config.toml
n_layer = 8
d_model = 384
n_experts = 16
experts_per_token = 1
d_expert = 576
d_shared_expert = 0
activation = "squared_relu"
moe_layers = [1, 3, 5, 7]
router_score = "sigmoid"
normalize_top_k = false
routed_scale = 2.0
balance_loss = 0.00238
balance_bias = true
scale_expert_input = true
init_std_router = 0.011
lr_router = 0.000279
vocab_size = 16384
norm = "layernorm"
norm_eps = 1e-06
tie_embeddings = "early"
optimizer = "muon"
lr = 0.0122
beta1 = 0.95
grad_clip = 1.0
batch_tokens = 65536
seq_len = 1024
train_tokens = 400300000
steps = 6109
dataset = "wikipedia_en"
Below are experts of layer 3 (counted from 0) of a mixture-of-experts language model. Rows are named router (the router's row for the expert), up (a neuron's input weights, with its number) and show model dimensions 0-63. Each number is 128 + 24 x the weight over its row's rms, rounded and kept within 0 to 255. Numbers have three digits each.
After each expert's rows: "mostly gets" lists some tokens that are sent to it at least half of the time; "comes after" lists some tokens at least twice as common just before its tokens as in all text. This comes from a sample of Wikipedia text that the model never trained on. Tokens count by the router's weight.

# expert 7
router:114194148164123139143104144119124168115108052154137147129127116126109133164135087143155122153121172120170120109146137112126151150153126152137128114088176112124162140084123125107143148098122131
up0:086126141135156110109099117141133138112153115114110121132122118141124142182127099151104113135126116120128071098134163148133089117147097139144188101129143145139173089159153133130168138161127123
up1:170113169113124093168151146113111126097133175117138140109165114155085111128141136104157146121131116077124118121098105117125118096157151130143091129151150127144149130118105110157156113182145093
up2:161124083123106124111120143086121154149118133105115167098146124098114140114111141115093142111142151103121124121125114141128135162107135132130075109120132143128091070121150122134141158169113151
up3:150141101121083135091098146109110133134124118126075089130146150102117124126116172101134114102141170134146124148109101160109128114159132107118132069144137126088149102145144116124155134155179086
up4:131111117143117091108095085161142124143131091130094101101126135130130132165106095102122102155152124163106118108151136094153077121142099119131131125132141080102129155145112131137161161130102151
up5:135150127117154148064151145168133192115131108141145163107138150135096148144119118144143097145067127133118122142150156113076137135086074106120087108108119101162110135144106161130145087140155081
up6:151116125162154153182095143120156077183130108106144134157104086158169166091112095086146102158156113122151138098095131159077111104135168114124114109149118116157094125161090115122118097126148100
up7:102164099112112125133106116137123163111108076175088143065154135111143145170089098105105114129116126135129152130161108131117111117123101123146149085131132083170159166078121122125077110166108128
up8:117152137145145083100125139113113122115115131135150135158096124123146139182083125122149102167104117143095113118107114104127104127101107112141185144131164078159123123131103074077086130157156155
up9:134137124120142130158151123099124132118095157121110110102187104118143135108146123111176106130125139129120142177117110134063138122158100094159163142136165116109121116092131103123145107105114126
up10:114130119090167121105146120124107152158144118122147148133074113141152149143098150143134100093087110106115125114153143120175128151120117105136115112119123124124153171112113084127150158139103177
up11:095123111115145098144099126144078142136115138137125152158136140111121134087127083142143087138104165128156125148101106147134170137122164129125119136091113125132137100108114148137133143088180113
up12:122117146091138146085105138123157126123157090117132161095138140108154058134080132143093120122161180149148176156107134168147115108137174120095104146150122153145127148106076100148157161110121120
up13:152124153117154184119132148161145100136128108102131115092149083117106134100144129110122137095121136107117161107128115092155112088175105130112132155103125089176123142156117116130173109130143134
up14:165167142131103130117148142112157138151168089111079136168155152122175127112135155100118138151141099114128113139139102118131112125105146121154166128111152104132096130165106105118095128121074150
up15:120122132110150134154089157112083116129148151097106109156126150159103102139191113148127071133101143140121078150106113103103119130122127112148186127129127139123133111097125133125145117174166125
up16:111145109168114125137120120117105120166106143139141126167125123160167102154142125175171113151119118129115115053132132123140103141123124130148071089156102116130124155153109177125107188107125127
up17:092171120101114134160130130146105129140126138096128139111089119105123116167118102151124118172099152121158128154160105135122172145149182131137106163103122147118115098135100123150102126115128094
up18:130131171110132137152144120112140121104148137132097152120125156167111111156131127162107124147136151147136134169100175123164136125152108142142111141118111131122112167129079153142133141155175103
up19:137185137105138134142144147144123116135180126180109114129136100119165119079087118176119112136107096156148143116098158114128135185193128122123148120086126119101093151168127099126105156140126095
up20:119085135131163126128121117121107138145098062151137112142159110134107098095194121036173120158112192118107152156119114146125120124124135132100113122148144146130083168131120119141101111116147131
up21:104131126147155096117185132181126160139125154105096154088105130183157159114124170130146132150102139141122156102148169112113104128103139130143146155138094121124111095158090153105132096141092132
up22:111160107118087100121162128113086101151142121159102143105169125120103133151138108121096156089115106110156122109112132105126125129117145117107101139133151136134172155133096116107103149176134146
mostly gets: " his", " The", " the", "The", " its", " their"
comes after: " of", " in", " to", ",", " for", " with"

# expert 13
router:113179137109169172116111126135134136120152117176072174094130095119122107174155132145141086130202127120141117112106130123095105134114115101112139133127162086130101139136162125143163109111146103
up0:180146117120156099093125103134133105175132137127141121113116133130089097116094122098146171123149163130115110109139141121154124100127149149146121121131138131103125145112114123103117064162116142
up1:165153136112157100125116175146133108087124121155165169105141170155126109163110194132114126088125168101096144113120160117118121099165106101107124160108117151118132086129113110170134135105119113
up2:134133132116146070153136106128142140099174154122090135149161133137136128168155080116112115125110119146129121088163110121089136112143130066088108146120129167127155165123123091099121147096125171
up3:083126130127126095154125125174126137112162086150129118093095076155139110134120125100159134116121141116192162143111126109103125134130162071160126084141134114197117111108161151143153065126119158
up4:152122130104157116143090141108143150124160089171102133113127120089091132132131116145124128144111137141123124143124118122145119079138139147164130149153139152126111138150129094164123128139116104
up5:154124135083150113126132156083118116132109144162105135157151139123121056146101098093103149151107118127143126114137155139148140129130152161144153123151119139135150141115102105142114072115157113
up6:137141134121136167105115156115104132105158110124144107151113178165128115125148136130125121105131040108149177151131138145157096154157158141151100148106123151132120146118173166082117119104107141
up7:156149090110189091107094097128153181097113174120110119130163165099083170133146104103124121094169138164120125136117144142075147117143139118102161088123113159111144152122121101165141106123175164
up8:138129106128166121142154146134127105101134135120071135079144116132103147108154119131164101165137148100119145105146088158143103109121182129111170122121140098171150109163141121120133148154149133
up9:101085160149109139154120135136126151177144122132107120110181168112157124109113098112117071134130119166115144131159183115165132127167125096142143140117125115133112151098123094131175116078127149
up10:091099099104135124153105117117121184073112113147156161132116167092158099137086118095115185082171147114110122152123166138124156102123089094121110134153113124126123129160118120129131141107122134
up11:126118150151096125153148144174121106168099102145155153106105125146155096115110154128135085176156103158117106103128137102085123095102121101135115153172108130113159134105067091136106151085158115
up12:135106126125130168160124130123140115123134121112090125123103169227124132123134113108086124125076128125159104125138144149118126119133181088136148134127170105098151132102149137076143129072128115
up13:166154121099132084119115134143156117169106110110118109095168181124105103109123116119108140125142093128133130128114157109117140112143171137132108168121102156111118105122071180173144151160135130
up14:145141104091119128139123152137097142099118103118114117124111097127157124148194112150133126139121154140107130124131137118149148149124124139109134140131098131114111140107151113129136089107150122
up15:114103080138123144129101076094100131166133130126125119091113120121159084160147106124108163104118124130160106139135121141138165156074128098131111123139111162129102089110122131124138142152132129
up16:138129127141073078140112140158112117135142160106147120191114151129137125141154134152115116103145122158111196148135104120073130109116137106113158104134145117150109081134138169119108119107131097
up17:136174143128145118138134108071134127161141119100145158111090088108101148109139112180124138129130116138139149126152108174165137115065127124169126093104130120174158042140070108106148152097146171
up18:143135102087104113140124181126082148110134169152098090114140108126130141151110140077140106127133104117094080090147137168112126135107116138127137135142131151125105090109125117123144124159125076
up19:109134107133141133125117116119158114098145133130110099126102108116130149145143122083114147069099124107151138140107120142094137130119137140116086138146131129146142139147126119129109138128148122
up20:093178125112135139126079088148121090154122129180147165096096154125117142104138093151141121152107149126129135106143144121132127110112140121158155097075162114162132134155113106104128130105098098
up21:121082145148113117126102124103161126153122081078139148117100178116124112146112132126151115156140113105113147158140105130108111145083130129123107105147071118138138092127121065116111122102158111
up22:133109082173149145132112149118190097115108154126151130180121089145120142153170149116144119127112108133181147146120119150114155113133148111111092130139083098127158102111106177114102133140091119
mostly gets: " November", " 20", " January", " April", " October", " 11"
comes after: " |", "–", "|", " (", ":", ";"

# expert 9
router:118154157176165173085097159134106138168150109138123136147110111131119114161156152131150099091145108132122082144130125098099125131121118123113128147112199131171105149126171156109164116118126138
up0:126125108110102153094117073154139095147081111108163156107122082114153129146110170179134117109148154145113121134160139133134119157111143097132164128130149124169106115113112101162158138112184137
up1:097146068131084124139123172147116113180139114132137092105131125137154102129135118126095156131146128120117134164118160184121091099118135106092136127129146066132129129116139142098111084109156127
up2:123135122124126182119111189131142138155119119134096141133138086131142156121128121094146154094158164141152127166167092095117158085085144204142131125099114103126130152134079101114101159081138149
up3:134124151123121153097141131142137133075153132099162117126120177093071096106134099160151122103144130079114153160114097156113121121141096157133100102136160117156174128056138101134165128133164122
up4:179114150178118138131130156122099148158139120108122104109077154142126092151176140142155108139098122151134124134097122125136148124110144129137125138135113131114144120108145172140107169105130147
up5:106170147113118152129111121140110117138136157141154118121127155152091113111184113130105101107131119127099113157136120128113129094116136121160142084135137133143125092179130111135133135142103140
up6:159091144128153127137092097117153139103108128096133127113141123136108088110100100116122127117108115158129141157123096139148114072112105108123115160120112131144142128098141137138104132112103141
up7:112105140109156130093098120143122114143128092105085134112145046091111147113087087112081094113130126122159172109131144127184121108118153107139139081125175190170109112113092128123125087145150064
up8:119153097135157167155109128111124107160174140106134138147142105175155119177134145113114120145126109104110140100111128154153128111099066074130160178095117086123109132135081093114145111128133131
up9:159116137143138145124118129125131150098090111151154141102143150165101117149088128161146144078166121111104135084136132120134145118198117089119118099084100141141126140095128146111109087100127117
up10:136157147101120087137114136138135130103083112108132104083114110110161086125154132156121114121115116126132118100115104162152127164111117090154153170118132173143114120112165095098141153108118122
up11:085116142123117137115132157145123146116132129096162147157139136136115120134144139146086129079112140099135140122145112074139174118126163085151093145156147120094162151127147130145140157150178162
up12:133146126112113109100114111160142102123145116122129132094117136099150111191132145106117153135144108155109117136115116129115152173150159089152139142197130109129104138125154138116132089122104146
up13:168105179149107139090188116125126104122136144116142104115102112121102157135141130121161104147084121144137130133119146113165171111139135119122149112155138129151116136145115123104122139109124120
up14:101139114112125127120130100128131124127129132134118119140115114121075124119114123120142128137118109142138132147163128119085097135111097135148116131105108080157088121194155149118124134142084114
up15:163110154140116134148131137110076102159123120125129117124116167087165119118108148139137166140090112137128128149129101116107130182155109110146143152105098123091114083129120116142137122125121086
up16:083135152156112133113095150083055135121124138124102093139099090119134113103146156122105127124131145130139124106156132150174118133143148169165122154095112135142134115148133162165127115161165061
up17:148121136166107093165122132153120112124075113149116134118155137134124131096161117127146132146135177109130130096110094116140159137162129100117112132106099173136102160140165130163121085069109179
up18:115136165115111092109120159162162118122111149131134139143132134149141104160161121111155108107106110160136154157124098079107130136175094160144134111148139157141139150134102106112133079154143102
up19:115110142143121107101062141112061144136098114135125094122114128108138151129122103164103130105155095119120089130181106124146118076131122113116140132165106111161161138108090138158142130099135131
up20:095174112111135095127120126152095126116125130103151165106095152167126146188104132087155130100135169140140083088125102126118099112145130125121096114111116124134145184129083116160132138083120121
up21:119107168152129131119129172134166145092129146171148122110149139130119137138110098143108111107150125132122085065128115143142095113084105097109157131140120115088170133125093121126145139137111128
up22:136182122145142160116089130117147124079129111104176127110146179146126153123128126159121097169118091176142085102141139105126119141151106126171171136181129095141076144122134160145150128121121143
mostly gets: " returned", " role", " died", " music", " death", " moved"
comes after: " the", " a", " was", " his", "'s", " The"

# expert 4
router:072172141162153144069120111140098181145119085159096147116087068135097127160149134164156138137108180155147149144128125124110159138144139132152152131123124111123144120145131151129119144108131144
up0:136104110130126139120129157180142137110092167095162157095175132126122133110087107117109141133125112082138102118114103113146107109089153155124182133106086129167149084142162174117118136148152138
up1:115164176099161128133137161101150109132140183171165089110115105111089098105137142126152118171141143119128130121122091125146096079126128139144105073147164152128143110136118125097099139163086157
up2:145114126135161135107110150101116148144122132143136154129144089128125112124145100138164115129126161139087162135139119098134150149152129151127172140084147080160162113152133092127140166140124095
up3:107136132132104123138140179100183186176150148137102151120103104119111140117146137064112111150159103105125156156180136136134129141188077129081117104157108124114123101119140129127103124123131150
up4:135122084137123099143112122099131154125121094167119155146168163085075168120147136146133077114146161107136159112181159119134139132122157129142095098146109110157147120113112113119132125102143188
up5:090106121148193135161156170118136149120138126116109158172118125090168118165089124113174101124121120126122114124099150138101177154126071112124104130106161101122132115120109144142120103174093103
up6:137139133130146133157097033172076103103083092147110099129135099131156162107123137130125135138115154128120111146164125104120112167112096114124121136126148108158109151104113132132147142152134170
up7:126106108147157127125162087125105109119145122147129151138141123120118082129097112162130149115094097173161087111109125133169133179078128150154130160151116110141130139128150139100125128159145112
up8:093132167139130125120159116200091153116116070156112105122099110153147088136135108130122149155135177107134163143059141142148151113139205103133099135131157161095140123059115137144140120174124163
up9:105129138107144135112116101153122139132163062141097113147178115112131133155135157114122086131173103143181140122134144118143105144120130127111132072097104097134098133139161127124109128091119151
up10:098112127144136108136096115139155098143100131114150100153160136111119125137123124142131154128116130150110137088102123142144095099124133143161145077142126149108137128157161145138100145165108129
up11:151130082169168097105102151106142126116126125146124150104097116128115117131125091154115112137140154098099129122150105139090136154132075115166133125132141122126146127130126125134148169109100111
up12:146144181095136156133114146124164090150170161132100137179074125149106115081164120116098148135125101126083093093127092089155123111120156121116141126125129147121137072125131130143122140101101149
up13:101134093151136113123110142074083116150143116168134189136103143146099122172105075146194119137156096147107167154134148137123076133125101125155124146126109114131190109104147145153066158117118169
up14:153165146102128149137115120177126155128129102109092172154115158130131109152140132112116119139119146150136124157107148128072116134092115143135148156173116146096115113166137153104098153128150112
up15:136147182132118142098146157130097121121116116118097140131135136142124182142112115121158119127065106162068165123155130131127185163115125143135151142136108115143131166136143139142152164150124125
up16:124100113124127135127129098100105106148143092149139136149123123110119134152140141164114129100102134129195130132092142083146142158124124131129101123139120131111171135120150174109128179135118134
up17:130125097120118104086163138146142120134146136180145093109116146129142162171123100125140146104103107143119114091131161146060107089135163141142128142100156088121163148097164112113171107125110156
up18:109096122133098161093104164102134125112124145170136145147117093154141125112160118153162078101149125113118083121114134154136134112107142115150143106128148119136135159133131131176151141108121069
up19:102109163121161108112133119078131154100125175122118146166128154104131116164147118097163165142120130153147170075137136124137134144111120106104098154104125124118068136115147149118107113123154144
up20:140095080071084127119156124141130144124131114112124105106140072144114122131140113121149124109088117136079162111081155161097176109152164098087099128115122149158142123151109149132120130096111122
up21:083156150136153168149167129144106132084126118090142132156072127113129151123139097117139118105118102100141112120142143145078111126155098133091149137153111098112148140115108097118075111065102170
up22:160143176097132113121086095146154131143120068085138132125146107115146137147070155131107133134147131124096128132140118117115106136137117101138167132103122168128094163149119134095109103129139089
mostly gets: "==", "\n", "===", " (", " ==", " ==="
comes after: "\n", " |", ".", ")", "==", " ="

# expert 5
router:103173155114160133109076120097130154192098075151134180119095091132108112147119093110175114128147133136156115087132150129126118159119163120140107146112189087125113154119154109094149085111139085
up0:169155127133192140143111096137138130111151129160108150121090056147119132096107130098130137126107130167136094145127089071129120128145160105123132149157128130143117128133128126144116121145131162
up1:162144120125113137131098119170098112116166076103146117122100127136090118094130129096164098161098106139124128148129102122128078151151154130130122100139146144096079129154158147116149055140085112
up2:131167132133098108153140112130080137136121168141134143137107109133086113151092101097121170111147144143104135129145124112161127154147172160141128113152089102133141169151110103115116141139150118
up3:114109170083141133156097141138152150082152144122142146137147140117102102139114108177138101132103128143147095126145114120094145126116160127137135089101163131176114116100123130107102143112122144
up4:100155068134163125150136143116127135133163135117112176146123141142133120130132115173105092144130123120144132071106099106138120164146106135145135114160143124139153119139159153143121081089127070
up5:169165131124105154167134128109115148153109153154132137163131143120109098098104139127139148123148163158124147110133099102149068116096083123138121124027121154108103160122140149130141127168103129
up6:141109150134131113129128146127161094125151124151136155130115127130155132123150151121176091067148106129165129123124123114165157153161128132153110131154125085158121097141102091155104126141107090
up7:101148185133137135157107130121140092119091135123092119117102090115138145148115125129145124127131081156153132114132121125103124170114133132139112169139153108150130158099109097171148166104089130
up8:157126137129124130131118103147098156124139125149078101144093137106111120156114149102145121140147116126115130120128125125131142141143113141093101129106115132166139104126144133116173097174095128
up9:116152114116119143151141111121107162115103139165172106088106109173138141146152171090096169137139148088152120110151144124123105119088137151150159117089192134126105072120133115132112156157110150
up10:136145069116163136175118097145115120107123090147134160129142132128111156122138105138119146128093132100106145114131131105146122136121146167168163118120161171121105165099111138085172068134115139
up11:134138151131142141112124145118130125108164157141083139150088113111134121102126138127105073161133124135139139120144145128182132093163086152103087123139126124174143127131128121122128079088134101
up12:106143140131145084130108138106131138150170141097129180144114150131179132121090108105124124110132166146159155115119129144138091110137103089094133116091157137089104128124136078129124148161110149
up13:130149138080141115051120187179132107152132097162118138126112138103149113155125066093140130162105080179134125129119147096148096142127130152135104133154141160134106131138113105127135170122163097
up14:134132137144136165118090131093135107150141121151111110120112117125109125122101138156126126135134080146148091158123139132136101142105114149139083112159100125135141121120154111099123149147127106
up15:099106131135108119121113141078150109110145092160166146186129177124117160182105103150151150107089129104137107190122120122130126122101093143147094109160149108131152170125092159161138134119129192
up16:103178139120126150140133154122116108109126133186138132118084081156107129149099110166111116166105121133144188186126135123150076153122138114160147150157122157084137111161081117107141140100124094
up17:130100163173147093097115078127124102096120095093121113123133132137140094170099132109111114109133100106116096136161091136157111118104143134165146145130115108192133058163151123173136145139113086
up18:126116115150135129130107121127136135139168119093141121137161142124119111156116137158143117122105116148120147176099148134109170093106097154168160081179102134130124148140164095099124135103104119
up19:133131103111121136095119111141122121157188129121145121110142117149109149143137160115101147135134074113107166124173119133146141139198130141149136161120113148132126180130149110180165147146158129
up20:127092113130147109129090165152073129096137130143097104141100096165116157144149087129121099115141065129171131143140098131143162121119177117126122107128128118143158147125127111145165090151124108
up21:109116083112161159063119176169129125109130148128142177151140140109166174150146113111155162129138107112106103141155146120104156125136124135202086121070125144166115130118104125097157167154157105
up22:132125124106112155101116083103108163121108107133122121137120120165081125145100138164124134130165184161100107144105136141170174140114120118165091133122175120134143107133120127158134100112094115
mostly gets: " |", " —;", "%;", " /", "\":", " •"
comes after: " ", ")", " 0", "%", " 1", " 2"

# expert 14
router:148173137164127130124107156124097162128131096151103136108128122109083080187134131139155109098108119153118104123137103084140107125132143153111110148117166085165130124128143116136166143078162094
up0:123142146131069137113179189122159174152119116121162091110112142157140139090161091163167124137136115136096129183181163129170137102133124150141129112099149126127169166113084117172117139162144106
up1:139146112159115101125147144147131154136115163147135118105107134110106135189145116121151115115141081098102159143171120116113128082104139124109129140144148197135090126107102109161114156103126127
up2:122109113148112176130183112094114141122180126120120109136074121149051147043101153096130101095146112110164123098100095135097144155125092113139124084124139116135177112119101147144130115086173128
up3:157170148122147107150126094145094156109105121106156123132123129158149128137171109138157124103146171157139155132104129169094115080084134145129136107111126119141135142137138068155145143146124141
up4:147133133147075151123188143163133121152107122132118073109140124139130111113128123158129156138111121116131135111126115144125100149122111153130137110095168137169161086115116115142138115151116144
up5:113108106139121097090133185188131192200091098154098168121162150140153121184120169178086122140113122124162137162110081092111117123082120128081130137118141138102103116124110128139178133146123143
up6:160130125118142101121121109101118138123094100065138079117154142111100130142121072158122151127121132131094141132109071132123156126157164122124167136151117131172142182135176099148177156141118143
up7:125130101103092094131107121107180152109184129120093138141127146127123137090134104121093098104157138129116142142146130142106108114106131119138126133119135129140123133122075107150169158134146129
up8:122134129182123162131117123122101094151150174127139137142081111117141118091127119127138125146116073120111103072132124119113145160128119122150147092121137116101153166094093138175072187147150122
up9:114134161142172139178109139118078103116150076108146131123157124118107116150127146132100134148106126143193118124170151094117171134145112145137102154139130125071161149105157116140168102203108148
up10:156097157139096165134156123126105166104100125156112150117163154158135155128133144130136142088100143131150116115138112161142081137161077127155113109112104092088113127129088137117116144125133147
up11:128111149181128145104150154129110116158131112119121116148116133158101093145165134192148110090103090119128141109137148088098124134154144158092148172124148126127126164109147150102112114128132078
up12:114129117171117121135121097109119082109104128143175111185096100142084101166099116130163077101140109116122095147139156099098173103124088115110162151114118117106119172089132132141113139151138124
up13:147137088142140103150157120120145137142116156131117114114061127085125124164116136144153096117156134077165092113161099167152150149093133101117114083100150084084145167143130112128122127115131157
up14:169123133150148112148117153075134093132106114152126129152127160123130152121116141122128123137166122147109148120113118161098090094112111148156114105157173126115110113100123143125172103143157096
up15:126106119152147108118153189188110123148131084103119125129095100164133120171140137130129120096118104100123145136165152134131128186101121130149166141094123110140158109110122166124116159110119164
up16:115104168167144135142100137134088086151113120133100138121156142133081117146130081157124117132129138135193180143121162108170151136128136181105110132159100128102131113097177178125123139128149125
up17:147181084159164145139129149150118145135110164142131147144121116115157139091087103153128140151152127185125130158140122164170165112176134087167115090120117079121151102154133102117150128129122104
up18:096176131180145098136111093087139154142145134134137076122124122146165121145136132138125069087067125158170139182144144153116116121181127155119157152136138173122111096153170144078131124086144086
up19:150111117162169148110129127133087111129150178163100151162127132149161143125083110101133114145124150127120140112154130103164118083094161085116100119120092084148099090138156122150127133113131149
up20:086161157159141157138115166094111113137114115118133135128148146166164147131137127080115150098154111093115104163132158095099082173127126184127100106101111124133084120078115125101141171093155110
up21:119148109138144148115138148132129123136119141110104114121106104120165096119133128113123087129143107110092118116125141150143094117121146127150125174162125130167119155117143100139109109144155120
up22:107114070117102136170125161176141099145124116123123138153158136117124078140141150124120089125149106150137104102143180123139159140100092108118140154111115127127125097170088106171133089138157158
mostly gets: " f", " t", " un", " r", " h", " st"
comes after: " the", "-", " a", " \"", " and", " The"

# expert 12
router:075158131130156180134095153151092134131109116143132139133134118133114065159136137118111103131158139151124118102147126093112095159127159117166122140125183101118138140092132120148157116129117090
up0:093126138091105115082091112108116131124090147109107144127135137121142118120129152118147066098090120120135159130114093131145158113130178138160128139131192132163128097131150104142077149187142135
up1:115133124125166127070179142128108159150137139125154080143089121142142122146111142124140152148142160122127132133128141156138138128152156110070134141160103169131168135145140141101117085172129095
up2:137144155130129156123131120135128098143125146142089151169128103150143113163092117133155136110152154084132152128090131121119107123097139108105172135159139144102089155148156153161139127122122065
up3:154100127165150132096150104144141131095127149062117111128125139106107099128114145114110108145111149157133142119108126122103117137147114127090094114093143152125151114098127124193135132119148126
up4:102081123141139146132102137126091141117108100122117156098108133113133128141134110138148073131165149172174099120132151145166117096111114122121143135106107078092095129101148103115120114108127103
up5:137158165139087097163139096119101132168144119145115083132125091140113132135165135209106139127115136132100133167118153148168112146148155094131172185143141127146113140114098149116140148104108109
up6:117121084122097154110125140106146148174157147118106106150129104123138165132140129145129106136097102127139132091140083105121170132124163144150092124112091114125131178142166143139123143133156154
up7:122140125141113149135107116154134087156082142087111119150171139173120161140148088117124123129134108108165133052133115129136156137124131134134125127152132111157079119109098149123166129128115136
up8:160178143165114151169116105148163136142137145127096130067136111135105067146106118127129129132137106093138162126126144101174154161143122101140091163075099115158132137134175148141112141140160106
up9:087170128088122102133179161154116146117152126108173092117133119123124139135127166119123102140142129150149125156152159174097159189133119148126137110086152138105123101154116124158134107119101100
up10:152148097122118133115138093160126142088108132127106151147120124142106056147138161119139132152127153177110135091119119120102140119147124119156102174086103131085133111113144085101105153162095149
up11:167114132095113116115101113140116156145173178154120097127135120138136131159106095104067105139087158120149118108130126157118113183176119108129144103143143143111122123128131101125144133105175120
up12:142115097138116137099160113108178166105155167127122154123121113106149107132149060150090113131132125118074189103109138090166126095168105131107163160149071079116137101152156122119155135158131139
up13:098137101132143166144134136168098154101166064100154110066114123143118100142113138133173147133086128131123123135128155117168128142159082098119172104110084118142128123098100101172124098131121103
up14:128117140136159128185121086148120097109139162110139105134103160132117149181140127167137080114115134136188130138174113128116082108143104154151124088096110139088132126160144073128117124138121113
up15:123134142131177121098164145088134112146140095171156122120113106076145122090125156125119105092162132144162126134117141136119115108138164118146147152114117150107116080100145116136121097110132148
up16:121144098137127133168155115161128122087145136161130130149131133118149148146116116143152076087097167148099149186125158170119145087132188168124123124112149148123090110138152144156104136150135154
up17:134134105138128146125084122140113093160124099090120174153140124127147124149148144113122169162182107143149139110108133148151132149126121128122113111126176137136104137097122118184162119161141073
up18:077127113135163127126148150122102128144133106116101119105107127117145122127118122150125162108154148195117124149101160096102111157154123133153143126127130099165095102139141110163164106120139151
up19:104177092084135101120108118107128132161125111099160104142145108171126156100154121102156113152118157137154134109113127135081121110156133134124143148092152137112115121130125173129150107136126137
up20:125108141169142125101147118150146148140092159162122116102082102118151106131137119094115154135100139125119108158143126139118134140170140127110119139131123101152144165097104132115106101149160123
up21:096095160069134118125117150115089115096126139130100154141137123131164163154108140095132095168140096119134163144100115159131113186139132151132151117121162143126117114132140134102133105105147106
up22:131124124106163148128162143149153131128114124124116144109118142127163094137156147132142177164163148166165139114130077118143156124132110120155152172095122111083126111155174108119119091143107143
mostly gets: " World", " US", " USA", " TV", " Democratic", " International"
comes after: " |", " the", "|", " (", " United", ";"

# expert 2
router:135166169141135147122115192126112174179160104119102145143103105143116122173121106131145112131144105168100098093111075125135127163154179136104139118163189101157109144127135146152139125114140146
up0:114118126132131106134124142149107114161102121090069176157107098182126126099111117108107115125108119127169066089113109184060167125091118115105089160152089144137086154119116116145122149125152110
up1:193129150105133136146111115170117133139097156104130160068124094144135115117141159115129181101152098056084135136138135107130124145144096167104142128143123144162131141119144145121079131122142148
up2:114153115141181137152093122133151165131118117111100104151121113116093120179119136103152157113054111078141120110154130069143154130123193122127166138151133148135133106128121101152127152156128129
up3:093127130159097136123100165055133077159148095095156110157101093120135129125165135139132155172129140145110092101122113130116109150146122136136149104126154151145165122120100139127127100169099135
up4:084111077105131123130122150153132141171175133127143095113132125140131079113137162095102111167098121113154113141125079119100136092168117118099151114134078109097117118116127104133162124087168113
up5:096158143120130106130110145151146089171104054072156146121171105142161110145098128123092160127114137146134130171108151115185136132122140124113144124148121144173179105135162124120137105111141139
up6:133160121122125124159144116129077121139172110047123112083123121125104153157136109139112155093107109089133132083097117170123178142148137117117128118171151126128119141123133119136166152115152124
up7:207161110154120125097105131152160123092142185127146129133117106134117132125102079179116086130107105143101152134096082157121141081134115111096102095165136155154100110092130121159112140169133137
up8:101129163125166103137128115111148165106125123129129123124154136152161102112148100185142070112126169152121146144127118104127130148077155113131110112147159114128091138118117126142140112119176081
up9:154151148155129140149107118075135194156103091139105106121139162133123089172113127134110143108149100151089109147103105159124103173106140145094127150130143152091197107128096115127134132079141093
up10:070110124137099131138115181095141103144121159129118129111140092095113114122130139111161146159155163116163158113137144130116147126120113084122131145122127142133087089101164127137100132143187154
up11:109124154119098144101103122085079091108170155116135098109145073114104084068140126087130129156130120144158116135109150155139143120147141135123135087191090146169169123104179129164104093134104134
up12:122176113153125099100117126114130122090163098136186137195124189118130147116149101165160136171132124129148096096089145134169115164166144127123134123150105133149096134147135134110120107140129116
up13:147123104134105123140125157082124112158105116110135150116132069117117135100125127105110136159140125152136069113113095107110143146155125077098149157123121112135122132093130136136129139157166143
up14:087135116131152130165128083151148141165133138118099121084102122095150145145170102131123115115103120146109118152139106094151147114143177087156143112135133136122130135141148156104110123101129114
up15:121140118100090084133148122180167146190109137096123111111141115126115156098121089117117124121125121164121129137087120129108111113113125093149112091103149096139123136145163135154162149092109128
up16:127079115132130155144107129135150135134122112131132151103111125078181113163130101095135087163139116089143110100140157081118102128154180149121186094113122129117125141164144157156132151143092153
up17:121118121113164116099048127109106156150112119160163147114168156117158120126135128157117145108113120138121141125143105124132110145160108148153168126121159115119114158180162102119094110114139154
up18:135099119079123169131124133134102159141103153127147116109149104120154136165123108110142117139138134149087143125147107088147165139173125113137104100143125147144110156091132108128125120138138130
up19:157112112081132132127121121145142140131134151102122090144125160099156123149129097113125115083118110113108168130075098120120126129141131135139158149125121088170165145174119129104158112090128127
up20:140156154131100137099112143153127131146129131175109136138109091102135110125116100152096125092108118121125136134138146108130121127138120118085142137174135162153122107178144110126140096109165152
up21:129091139146106145150095115118107151136147140148111117110141169113134156138164124154144105115143120149139105084103065162136107113125107110114144145111151126160109108125138157183113111129136150
up22:131119141098124160131146153126128125099149102142139146079131133135123100092179161154104109125130125157107106150113124142143163156103112136083120146137142156100119115104126141136107147114157127
mostly gets: "-", "–", "|", " C", " St", " E"
comes after: "\n", "\n ", " 1", " 6", " 2", " 3"